python train.py --n_experts=64 --experts_per_token=6 --tie_word_embeddings=false --optimizer="muon_variant" --batch_tokens=[65536, 131072, 196608]
Below are experts of layer 6 (counted from 0) of a mixture-of-experts language model. Rows are named router (the router's row for the expert), gate (a neuron's input weights, with its number), up (a neuron's input weights, with its number) and show model dimensions 0-191. Each number is 128 + 32 x the weight over its row's rms, rounded and kept within 0 to 255. Numbers have three digits each.
After each expert's rows: "comes after" lists some tokens at least twice as common just before its tokens as in all text. This comes from a sample of Wikipedia text that the model never trained on. Tokens count by the router's weight.

# expert 38
router:167133152092189102158080163096149093109107105146134096155097090096105168107071118092107147150149070173164169105082126121129108092175083079136173103121157179146092103107098144156102152108170104155146110098157162166158113080113106094093073163080097100144149107104082097108086159096111099158104188092159140154095106097099184160159159097156092104105138142093093113076102082112167181149155100080106184101098159109178147083166090104158096111094098091097109106154083169159147141160131178103107103095137110088088174174087093091143094112107087153153089149106165152128102105152175161157
gate0:143164132136128128152102139128104073229126151108119113148145140126124128148141081103132143125132105106182133137141108136081088084100057112167158112159144109186117107115171103167108113131134132157124073102151233157122101126089155126098113126167138121123111197133141162086126127139141103165141180072159138126126194101124139097172119090130123194116074162101125121142120156100117144148201137133059142165134082113140147121176098121116120124035112144125134169158143150159140185165087100053148117140121188115079071152137058110138163152143062125134100156134216180141128144135139070131
up0:108096115099127136095143133112135172076109144140129109147077092070115169092099175155144157146143124136116094135096192176149133127128087132160161152104129144065126138128135112074126103110141076181184109176132103170080141110174083166156139124102098147107158065172127170144086139100120105069124071144096065139153040132134098140113166097125090023115147082139153060115102123106134130134132141140114140051115127163110121121122096125164094133111157124145150132062162138149151106089152063084142092138130095151137169124231166150136114119103143104135143149144055092120104073152099181124
comes after: " ", "201", "202", "200", "199", "′"

# expert 21
router:157115153089154090153104177092154131089091104138167101147079095115100145101092109088100161173168095155155157076073100096162090081155091108146171094111150150144110083091095175152079159101181104136160107105167146155165099103093090095096103143086092095156156091108092117090108149087105097172099157093170159154085101114095154146164144092170087096098141089100104104109077090087179168161155116103110165100091158094157154107168088096146095101092092069107097090176091156169148157150155157085114112109160085106092177167107113105121107093099095157173100151096174160149100124162158158154
gate0:142153166063163115103133104100129124157111136128165090121151106114140127115043118104066110080105183183122154158133140177100080059158114117153111133118148108108127155156135113118094115110197080149108110128143154186106136151122105046117125089073173100149075111129098125093110170128127132152130158119164147124133108134146147169142099108124081151113144139106117136178104110155083133095141000141146096083124102118155188155100167113117128109133076115166173146227139139116108144122144148096112150106108184120115224104118105116134109184109143177138071098090157154161157128150063114152
up0:098102107140117148161153108162149060120114107153091230044118107114099125128176123103126155203164038037135108138131111116161170155134135103112124089157130144102108082093073135136115186131137112138132125123145104112117145131100143165145135171162111133137165178131121088162159101120092086133105128175120167125121127133150155132159134176129113103086113089137107117069132124091162138155111200132135156140134184172123122112133133140163051165073142124140080143118153116159150130168115102128163104141161100191149043171187126184147093094144171096129170152176139051104140087126183137124
comes after: ",", " to", "-", "\n", "|", "0"

# expert 26
router:178140179105169095164106154091173108078107112158168084156103110109108158099080085103100171167165109160169171091101102100149106100180098118151178096112148149165090096116089151157103163089167104137159106106158172140152129097115098100092102154097091094167162098093093102093078145124123112154088151116156151155085106085107165166176158101164102094091179135097111100102104095091150161163148085078095153082079164090169149116164094104159097087112106095083110082148104165168150174157176174096103108095155097106082159167103092085159100107102105168154105156087171141165112108157165151154
gate0:134113123106085089138083132127129128154050114125131097084094126125104098093167090099070135135174118124201097124122102065106140138156086119131099125196192093146089159123128131162101111061150081101163114147133110132116170095144156123127097180192179126097175139170113124055122137121077105166097115127148075207110139133110176143091088107132110187138211088081170145127108143159162094125146117092074106066068143144100110117086102189089079121123164110097152096123122119107193140142141186074092142106104119104107172105173113131146123074155112121115169150128114138161101140107155102119
up0:113124161084104097117187123192082167134188104121110127129115137146169105168144140114052106120115090134193135152139120147180087072198056111066106100153148121114125143126104149174045099137206093104117157132113143155167099113141128118155139138190108135170111157088097149111098146100128132128103128108152153148152165099137157117203108080127079185163151117100146153128125131129060142126111115139181108100108034134120064120119125121119059097153178154150177143111145167107146127151099097115157098105109169100132166091103146147119057102089129151159212110160133150107106145108092102133
comes after: "-", " |", " and", ":", "|", ";"

# expert 51
router:142140146075204071157099154123118134111140098188148125148103076084108187119104113095098155175174122165124133102073091110169096122184115111152182134113159136125098081101104130153098158050145121192130093124155156158159090094109054111085076181153110090141122099126110058078147168098133104173096175134146130147106094066073179128153137111154097093098163072103107107103101113091145157145153111105118143102100154074154148093142110113127137092100120094114097101159123200141197136134190131132110106086157118112095154146079136098108102079087111149167111166107157144166110085154130149152
gate0:140144144102166134120096207171099107101180118177105099096145178134077186128122156124117156129125105132184136131084157139143126079119186038141204115158132120097139119163087146079079125126085140157093079139113098155161150125103075143086109178106225109105074174158145067120145115174123171148142157126124103129164075118093188121130095125131167183139119098095146142164180139099147103112096044126100112106185152110145145141119173118152158130171138145164114112140046136119127172059179108189144095141167139127104095097094137123091130150137144106168138140095140121110160155128125143112
up0:059150175126117160150082130127159180116136103153062132159146155079169167133129103133071167132140139116153134194130172147154110087102132098165147133113115036088079096127171181087130128116107151187091127106114144126103099082147096129081093179135137124173096195160171106101133175155161150139107151089119035104170100139161122148117092164165131112166114107148134168125109136083159091117112121136107105118156109138108202096067164110141068095145094146178134147143114094123129188070184069162087141105149128154136114143096113140065113106092147131149099158090114121190175159137099109113
comes after: " the", " a", " of", " in", " an", " to"

# expert 47
router:158111180098144087166101193112156147076113093158168084144090098087098160107116089105104166170172121161156155108101103116135080095170103104157144078110167163168091098095096139149108135116154095138160101104150148143177100088101111100100081159102102107180156090093097119094084166118087084148083156094163140155093096094080169157142164099183082099090171123097104099093087097112166168146158100087105155088098167101168171090156081091151092106113108083096090113154100158138127160140153177105123103087152089090095142151094088089112098110105079163155105157096147142160104082133178173169
gate0:146136136141137138141139171128120125069129117176108137112087105156163123177133113070128093119202044129192145148141054150155125096155150123102078075101145134134122111119162086133110194117152110082084143102136177163148149116140146069143115067107087107094094096062084167104206144157089173147091153131143088170088124174119197137071114161156110167121157135107150114111100153123145136094138100104156173120099125130188121171137097109172166092105147119146110174138067181163121141139127088084132157007125084148178118143164094134161117121130123166128094115126131084128110122118122122100
up0:127136116156124042160152124160121141131119158125146096175106145066096124127078129161161149134096145134102162086106153114095127120146087150152223080135139158143139103110068154107142114109126125161151109134153067126136090124134144155089136188141207121168177121161164179167092119059117100079176135124127130101148142142158088166186141056083121084134079152126140159126163144136131081165082146151085067109173144171117136104106154060107141169138135106124119042110119098135118119135110195131109112207140131105090109152110165134073150173120110096140133147132097179125126163104124067204
comes after: " of", " in", ".", ".\n\n", " (", " on"

# expert 57
router:157132175082168102161092185093160118100093096171139073167092103094096168098086108099097146154155093162160162093090113113147115104138095093157176083107152147164092090090109169165091157110153093154164089099175143167166126091089093094107092137086104109154150104105109088108110144114099093172096163083183152136080105115094157160153165094160109107079162111090106099109110127104157151168154106098096151107079170091170135098177110104148081114085083101098080085171098170167152158167166174103090122098170101084092148174115108086130088103114095166149101154091156159165107112135156160168
gate0:102124146099167113106107166111176107088095156157146113170116213152140117110144124104156205181130127165162158080079100110136143041075087164127107126053153151163095126132098091091138136098114118097110146132181101136112149174154097155154162103124057132130093132110107127125158133162155131132090108107174132105124117106148121083159120148106126090095123098090121110152170069112127111135159143155180150122168154092159096145199051154141167169144086151098109111182133122123121146129193150154114138128118147057105133142087147135076050122139157169128118139134183192131081133113074208175
up0:140095109129129136181079126167126114149172115145116201101078120121076109128098130166096066147121122165130118155111099134129118161161175074135123079169086093155138206152167094109104118151195109176150086074123139147149138105118133105022150116117142075160168153175105136140139153132167104136105144123066146126132178112136160162153135146134183174109163151116169142105098163148186112031131128080086137065100116120084109157100113113082154107096134081157141118143158138133122106137108084048141104122156140182115112208077127140166107142105132061139125131115067117165104136111158152131
comes after: " ", " (", " \"", " in", " of", "–"

# expert 34
router:164132176092148093144095197106153101101079100152177087146074097092104142103090099100098161140164099160150166086095097102167101092166095092144163102083150156156101089112110151159099167104173109145156108099171141175153091100091100111086103148098121100175135096091098106104103150104105102141091156110148162148108061110096157149138154078146108091111179114104100082092075084091171188162148099089110156103086156111167165090168123092165087103110097085090091087150081162154169158141175142098107096079153113104097141149091096077134096104112103141158098163098159170163117099161160161172
gate0:077075137143108141178153073149082098131157090104211160129165079146124126138155083121146076153194139134189176127153133117116105136152164109128126090097205107137129112121128107096125056076114129101082099098145089186175129150127203150140083142134112153148185137091120170129147186074086132118123113142193125101129160076135108124131171066083097137113131119081114133121128164131146122113098112101079156084125125077100144117181125128119109127068100109063116176154120108130062128144196152175110123062147106129124045178128095162127100158110124124144107133104137101114172095101090146112
up0:101141099119127115152136096124086137148141078145163183088137061123123033169137073114148084111137179134184175180176162112104126130103138126085108105127166146114121145103135133100091069074102188085076118148153105164204144177112140155153092134147134158118136193136144169118120152134107200099093109161196118117160118114163060110125139101108124146087104119139189128167175157074190143120099170103086135090180122109145123118128149115128122152087131119045131132160124143155114153104130110157154105150131136095056041143117114165143177142096137140126150079100130084136156138145096177173
comes after: " the", " a", " an", " The", "The", " first"

# expert 52
router:137113159100150089160095187100133114095093105151151098160104091102083168093088110105098153140136107143160163089086107098159104092138111083130169086097160173146106098106103161155091147089160092144162100102170147155183095079098098109089094176090095085139149083098102101100095159107106093170110182112174156146109113091079155157164158093160098089091164181091082118091088109107156160167186108087088141086104163113160166093167098105142102097103067106101114094158090153152146137144169140090096095092162076089125142164103102091127097110092089163147093150093164158178090101160153174152
gate0:128099122131139133160085057098158135143132136108123194122184019108134142099119125067128124122173192142144212074094152122123097160132106127125139117141143104143147081151095123118091116124142099151136141098196122148090025081114136211118129151108161122049159151122118122124147096082088149124107100182144146143166110064093142128137132115159124088157141083104150125123088074124119164073102099152130132102145160130128133096173119175130052104154088070121122162150092108165164120102161140116171067077165182099122131113122052126155096130130152129145175133157130100145104130178116146128
up0:126114083146093120125194075098108130118151146133133089122156140148150154099152183148095158094130075110175148125157169133118124086146074093131111152072108114090102156097134144129169088126111182104136176119174144125049151149089120068127134078139068164109138098126129146139143073104193102155180158091148102107130132175095178118099158143101169141109036135168109093070098145114112114167110086145156190110120166188118105129101130158137146117034146144155155152061108124128077160131153125156064146153105120141147106169164193158101137163198138158155133117160136117084143150120154077163
comes after: " ", " (", ".", "200", "202", "201"

# expert 10
router:149126154071144093160099159076164110089113096165147099154085106110077153085090111098099149165156090159159175083102095100158110096171107092161147091125164141145122084096089147171102141093152087164161101108164144164153110089113125090098094174089086090159148106098099087098107164108085115136105152102151170173098095119086163159167153077162103098105172192095098089084101091089171152151142097101105150093109163102187143076145085100170104093090096095083104110160116154159163166152161160116100114087161104096121157167107097105151104090094106188154104153083178159155116104141164161166
gate0:107158123095119115141108121125109121095099178133152106172202141110117174085140115070122100148178092148105087100109099080107117157113141114132111144087116123199104099053118093157143115091141108161089100125137174047122117101126130128183066122103144159176111134091151136073143118076150094178113201161146131152151105120080181193125140101152115126128149117102174122098139153126156129159140115057208108147128169138082156087142151110220105164172063085113122106170070104122101176139169143092154132069132107114085141075179118097113134142112142191135124112127142109126186155156143101135
up0:127130175097091180103113147128097120136108175139140121149179176084152122073086124088140094088174057135124194187102116129138146106160162155085075117106077115168135095086143171137075141146154002133100113129080106123131126103171154128156157109114165103133094141131155153139150150187140111132172083108129120148071118164139134127161116096120184100137129134097186164129101178084127114148130073074135084116153142161093124163171114147142160173117049135134105124118131099131088136087155178125105140105147199148111135105209110127152092203168115121114105104166153099107188163127120111115
comes after: " |", "|", ".", "\n", " |\n", " ("

# expert 18
router:154139158093142095158094158092143104102088106161149090156095074104123148091087114108097154154148094140177144101091098092158108092177114107145171100106153159160107104088103159151097154100157090166156101091177144185165090107090093087108089158089101094161145095093099109097100154110102085168082163110161152149090094093077148156161173087164098095097168123098090106081097112093181169176159095086088178093097135093157155092154084086170080086098091093081102105140086174147154157149154166097096125094167090089086148133116101105142102096093104141157087161098159144154105108155142152174
gate0:124101181116131112152132126114141138164108098145091177121065129099091147121111137099087142106197037151131114153169122175119072071223114135125144152150155124141156145149141151135106119112121150132167099183119100145130105112120118141123128047174122084112137149162139113125076155144162089123108174145104170134049191090097186116132092057137092079116130151094175114079070133113108162075117101080109111129120108107108201119142189087097080095064071104172081133135061113079127173118132148113133091140176158145124090098093131126150116177146156098124127159146125129155175134149156137117
up0:149117134102124158170182123106150131097118180148137072140112077091160096059158198125096094108183148144116115169110119055115130135090122086094128113147119154201060160097136222182117140158112075131163181185163183113139170128143107134116195180117113115100073110065142192154064121127134120075133162089130061095084090143147096171138097101109145130144125155103150154121155130098118098158085122105142105124181086125127081100120104093119157084182141120076091117174112128099107132168130134179127099130108071116151148097114128117144138174136142176146127109163118123097114171124091096141
comes after: " |", ".", " which", " he", ").", "\""

# expert 8
router:187110174079167093153104169099164098110098094171144110149089093088107155098104102100091183152175089142124184114089118083167092081158106094142153092112186148154109104097088145170097146095172104153146104124157149161158122102104108121087098149084095078166144099101110105101086158104095107165117164108168140163095097072084148172171148083136101100089163122100102106094112096111158168173145110076120158111077148127159145088150079095131105106110107095100104100172090179138150178143165150098102084088130088114107168172080108097151108115099084158158097159109164182153085093147162176179
gate0:121189157101120069132102217107124107120158123197163072169099137115121133113086137129169154126128103124202201125118146105137088137124152103149147158118083136085143136064145122169063101108132070156108148114140148150192134092160101088093103108094137061163117178187119105126157161187159140087141115169107150103121095107082154105112151127216165107116119110105102107145160079111194107104152145094141167091143135089110186122132150140147164151145098122106095117177045124120109129113106136124115108105147057135112171183087127129139158134103104196126118153134180125177176111127135176102
up0:142175170101129069120139232113158130106157156149112101149110126120140124119055117139134163132108145111101115091103127139122132165129169144088099148179144110060216138101131123125070115079075066142082129106150133131196117103179125119145081149103100097142080115167172118049135107141174153031159124164129119138104100135091153120103152126164168081062126122097085078136158093117140083112128096107138138119082148110114146143127170134167169148133128099132127146211071135149057141150099070104106118120137092150175150156132079147142172151120103154129134168142157163142210137132134130144
comes after: " ", " (", "==", " his", " \"", "/"

# expert 35
router:176105153085129055141110173086175123094115087160170098126107138118130158093113093113083151147135127146150134086059136078148093121126075119218143130100141166142101112129088168167111147128162088142160111108156205158130107107121086084100109139134103098172171124129110103096096137117096112165116116095117165174075084130105156134199185114146116109109148160110107093052079110097153142155188080111138187084104138094174154081165121121129075104106121080095098112149092143172195155167140129084094114133154101084089162160105105110090104086102095124161083137109157179147115105148155183124
gate0:107160176152203102172140118131103052103081130175189105096169138044100118097175124154113140157128114168076177095090134184223140125135101123134118135103086084074153095111048111067110147163126114131139145097135146110141083115121144122126091068081179053124144089129116090115149105113151106115097106092117116213134131131169085113099165114088144116134089116087095084117119206116098092178125153111080177154118107149140147117164102170082113151112143082100160130150090150190133149100132128108160121184152096126114142131178122142076115125132137124095115179113130122101109133131143107098
up0:141138112086143171122151132089168107154172180098067104169142106180143145151113079113113140122149116141121104164135116039085084172122156149101140098161152143130133133150145079128139160113139140150143110151104099117205223131155099126149175152143102150070117130165106155128125156142159167141091169140125096089131200149096188178131120111158103173115165094136171228099157091115162151082105124125104088098161157102150095159096140103187119101156116121107114128100159154066182155148137137138075133141100216168146154140047145103205146080131121137129122100144135163170150155127122110102
comes after: "\n", " |\n", ")\n", "|", "0", ".\n\n"

# expert 50
router:165090186093205096147100191102182135099108117150144091177104074109092154111103117090089149147178093156161134111101093081157102096168107105146149078115152146178094085102098171168115143098156097167179095101170168158169123102096106100103122156084103095137160093102088100088115153100113111176078164105167150152106107121090166169164144106151120103093149147086116102100092085096168149144136111081099160103103152086159175108151113098176090095100078094098092100175099159136140145160152165112076096093147093095093158169106076099126095095111097154152094167092163154139115103137161177161
gate0:101144160096138167121160108166135137120171155179126123164154160137088160193139146082150210170162110128148113112111110114182089073154096156162205083119119124134117131128041129136113084109150136111094094121164161159165199113113136126097119185107105096123113170105125103124132172112116170055154138149132144139173135144101170128100157068144113146196079125106142154135115112132131176118153089150200118120129154135079135180132130126142153140180139104139064102182104145105121129095130072100121096117100172097162132203118092170118120137108145139095162175112094173135156065047122192161
up0:093180150121147183105174113167136117138178176143117110148140138146140110203115159092163157173161117109153107125126144098186062132131097141144188106170153142141125107116077090133108105108098122108101127112134115206171198099084163114125139202106115127094103165084130126121139145128100194063131122128100143131149117128149171119038168111126114126219099124133115108155159139156119139094129126131189109096140169113080141184144149142137147156171166115110091107146087136058098107087133087114139093099113144136166111191095078138138115174092167154096155138127104180118182065058129180148
comes after: " the", "-", " \"", " (", " of", ":"

# expert 58
router:142107171083147096152121180093169098084083105173150085151099095103097146116103096117103167148165108168152183095111079113154106090181098086141155097106170131155113085099091137137087140099173094158144094105165177154145119076083085084117060165110100092166144102106092117113090143108098094175088134097175150169092102100092149144139160093162093102082143149093101109111103097087180181157156118089107157108100155096169153091153089093143092089097078101084070111146093180159167150156142156097086107100150108109093126167094109113140105089099099178138102172095164168145094111159146154176
gate0:176161121154141071135080175129109137141179132131099104150118166096092149126083136170140104150116069115172150112066080163183127186125118101082120078134094140179201138077158169144126103101173095116166089119095095072235115131045160150136081142109176110121094161110129096153155076145106123138114130125135165111139082143105140149108209067186108170123184121114169148065123076085133154133137163130117188092146124157140165137165092181110134123130114101163105126126162130113163087099143109117150194102138133117160163119091116149139122137143139135111145124128170159162113177134076167137
up0:107077109127138111145124075106128139108107159109120152141142134131138151131171122143088192168139094152117088144196215064113153076133101122195123120175153118092110114174075109087153134119141134153134115106126112117011109178143093140134097122164165122124138028142110106146108185131105140169093170117164154133081188114116096124140089186123149058121134092115076162136102172125107090166105086126125071120137100149146119111095152083123114140135141156105131115092086172109155127156163204100133111161112108145105119067142128145139072121147106167065036147162130165124145121098098116149
comes after: ".", " |", "==", " was", ".\n\n", ";"

# expert 48
router:154119168099176101156103166093156111095089096136159104155108078100103175074101090083083164159175091156171163097096109094131096094147078102157161084083169134166092110101108169158109155100168091151143100105161170162144093100097102101107096145099111089165166078106088084113085166099109098178089156085153151184109105098084154165152178097153090109110152135086111111082103097096173158154159102115095152101109177117162149090178081114141084098094101101118118077141095159138136156145153162092102096095168086097100154151114114098111096101097107178167086164075158154162092099157155138137
gate0:145084155137136125117101103129169095137116108151194158124149102133127111152088115083098126177127086106125179090105092162142171128080135106129120114149099115126063100097115152091133124122131100178136162118056128078147147157134110146136117090117084079194144116126145069161104188078106138101092144159121044166121095140110111141158127138091089086102127158082169078096106152115138147142085097120073102139107141147114135124119141126067182139108160159137112116118121115147080200176159180136148070142116083138118172179152081014098117130168157123131116203174143109101168079093102068096
up0:129115144134132071139137121116133098154157141112170123121156132110115147176109092079123133152136073092122133089093140151150147125058029102125130127116069118132109122041104133181137111133104122158159167143074157093119077130097134111116162112161118127147164116092166108170175154051088185129131044175140099164110112130115160126168124127142129095096137150115127121089133168176135152116115118164103084133055154166082118177105159150060183104135142098128128106085120107123107200167161184129129080123142058126100177139121072068095117159137169142098140154151118057079145095150118068142
comes after: " ", " in", "\n", "–", " from", " United"

# expert 31
router:145134165059174113147104194101173135085083093153157089152099082088099164086085088090099152166171084157170151085109104091143092093142123104152156105114159145155087107115088151186111153091169096158170091102167155157173094107108110100102079154099115101159151083101090102100100167114092096153093154103159168171105096087113152139145153096164114097091156136094084109099088107095149158162152099093080162081087155102146155091164107107165094109104100103087084096151103168130146157163172159097092110088168117079115161146095112100146119092103086154170094152086170164148098101154169159155
gate0:211187144157202092134135137051180106101183145140116124138134142128155169131111119129067099122143128115198120143131140108134114142146122114146153175157125104095081130167123116158086173103189096094162098129111146128164127112072101094086050127110084138182144201123097163077110143112140174178161119168095145131099076124147097177084132110112117163137154169101158142108110082143125059144154169095166170178128140091142156101126131079118098117083184168153112148134074160117126137117122135148169038142120113128135165121134137150150130112081110095084086128130167184137134131071165140198
up0:054083108103072143093129087160134119122165117163135140172167078128115207126128136087140125112130076118018135125128145101125128117138119159202106195148109206132128077113125153107147142161074107131072101101105128088144163176120060131128118092121129097158140189078146215158081198174148141120134106127096114118152146127168101129093141131073193150110158129155141086123129107125152094181116109158141054107138116136161105091120072133119045134144166138099164096152134154172106091114152163110135133131167133130101120140140165116134191121121142121160104139136156194114122149128146181106
comes after: " the", " |", ",", " in", ":", "-"

# expert 41
router:159114136092132098129108134069133128094098097159113110155116080092108149104086108075117135137164086161135164121110122099188121125166067102163165086114169138149110122142122164149128172130140119133150097093188133140149131109071078140115078137113091079142143058085124121103067166106113064150089150129141146133078143112077139220162132147129090077072175191091131094097125075077157163203110122115122178095106150117164163090138121109114109128092123124107101088193098175135132137190129158099103092118177112109071156180109093129126124113120112167167085149104175165150122095135206158138
gate0:096103169056158237149125151148130070141152094165128151166173113187175095175123116173134144187122130111133146152176139179097109118156170139157144162119175116099130126082137135105117137130120152130128087100137144146116194130103109112114122154174138126148150127163073165161139103086158113142099179181167151141156159135142128106106160076137061121132150139130100101133145100089108145123157107139039178156072129132134133131165113092122050194089074097108161152160220121111147091129166094080113135170093142151123148160066121122075111122152155047127105107119134154088135136103111172124
up0:096107092127086101126128110152045214132109133101092067106131091113130165131125092131162088093106143163121118159105118113071179176084104168132145209105117101121138144060115080143098075051095177139140115139087197088130088129115095102174099111125141169143098129111068045090111108139136135153121189088181105132129075120172111131165192087159113115149104126126128083121089105141157139141164102122098156136147071155137164144142150156078143151197139160165132097176105130154188119140150128151182088120158072105102108136161132146109135158139088133136133159152107102179165118118170138152
comes after: " |", "|", "1", ";", "0", "2"

# expert 15
router:169107174090177106148105166086172101104099103149168098141093119120102155104092089109093167147152087161156176120118121085162107107171092079166171107090154166139093119097099163154086167094160097147170105110183150164154118111073088110097087159091098073152151097096086115092088160086120080149098154102171171149099108081093162123172160096159115110084141117087103104101108095083154161156148101106107171104087142095184175080151095098177111093112126092104099102171083163158157149143156159086098103098161083086092172126094108086124108120088103146160085158112167154153104132172157168158
gate0:082180114101102145138182142142044124163128083161103142112141121167189089141083091124137230114122064127153119138117093110147070100172096117149099143124150083137101096136108191089138119106143137164094104137148113183148063155104102109154103123126104108111142138121115136127129101159146074110093121126101099153161132075069143178109136079125147092149085133130088115120137176086139178098095174111082142078075177138099179115156091076127145036086110106100107116171133164182142123088149146123178118099135086163127123098142125111107164151104170136146069165175171183122123102072163126152
up0:067127078141130143212123058097111110145104112169144135113057111128108173149170122151139122165121127089143146175156160179146133112080098102187171084146147151091116123165121078137121173104124099128131102199061128140197163116105170133070115114127163145172122120147080142137135078078092111131157159159054143107103134179162159174153147069036174096138087184166105123138177099124182181117130082148160119146156194135118134122065112154149163152122104171142152134119112105128121135115134151156188161123139165162149073172144136168116109162106118100080122134107126148160117128140122164139
comes after: " |", ".\n\n", "|", " |\n", "\n", " He"

# expert 23
router:169152143076168087158096145140142086058111096129159083139103091124094167104119091086103151145143105152161133088087067100176095120172077117130138091134151142172119094092092159162078125130144105200175103133148147140158083067089102115081101163123108119155166084120131104120110146091110116169106152087167140163102074081106150150149159082144104093113134175105161095126090107088161143146154109132097166106096151058139163097151110091157134095084128101121067106159118158141175201147199132103121123102139114114100157182082110091073104111127093149193096143091135154171096105193129170152
gate0:174193165096148081173140142140125162103153130109147110061116118133104173074128121164116156138131123170125145097045075140126166149162086117142108094121207138169150098155109153115128138139106144153143129147151070157137131054137135183151088108115169132118113077192159160068133203100144111090076130101126172185154075085113105108130143077175160075130082131131191129140135135067093089147183114150126141148173076085139159079128153187160100061083173140132120127131148102152175128125165119127152145118123128117117219124114123135095107123138085128128122114110082165118097116147067123110
up0:113081089158104181098112100158129122110116111132155161217124136117162088190086123100122153092182146076169151148141204122107095069115169156143135142143108145088106139133114079194095182133137112093143133091081162107101117195128131108075120148099071131166147164092083141182072085146106139152147118173063141086108209180128138167139085151160123158129161091095083136126102130153163149112113179121112100108083204161128110146157111114093153168170102143077120127104076109096080144150103164114113121130090091122115087127120135094190123126102192135131094176150165088114153116116155123129
comes after: " of", " the", " in", ".\n\n", " for", " to"

# expert 40
router:170104151085138097150088157076178105103095097142175089154099102078106174118097107087106144160142096155195163103092091113153104086156073103162171115098181145156098105109118163163107151079146098156139094107158157168170121110100109079093113172098107092153147093097109073090118174106112105153101172070153157160097107095075156172145155101177101103094145136121108115116111103096160149162153094080104167098092167079169144085152116093168100090116102104112081097145084150162164161159168145099084109084162105133097172158099121068109082101111110148176089153092151165161096104133155162174
gate0:147107125107190095083093156156091084150111140108112068124148171104132127156141150120147118131133129137128090119237102123110114115124118135128167152143143126205116116133130043121084097079128185110094089080083113174107109056107110086106032141155078090155094141126114078085120131122105118159107195154136035179102189076138114153106131117158101120164184101163167116100102146135121177164111084111144135080103104094109113074139143107142146116109105095121102150146088115133132129138159121081074100156099115156116211157083148123123147116090092116150073149148144130100128101135104178113
up0:096123166082172117096108162188097077172106137103130093148137210078136109171136137114122136124137103153127105107206137135140088183132126131125163185123126079141158143120136103115097101087097140164071085095112125188071137141143150082142087129123103065191091147100125099117191093143093175194127187112112046174064161121146177152106132141136097123137156107137147101164112139121096169142118115127182102133118103069102103047125111110129116131119119158136136096149139104121192132089100109102108139141067142146133188132111144178106173114090120131148036144140153115184116073157110133103
comes after: " the", " a", " and", "200", "198", "199"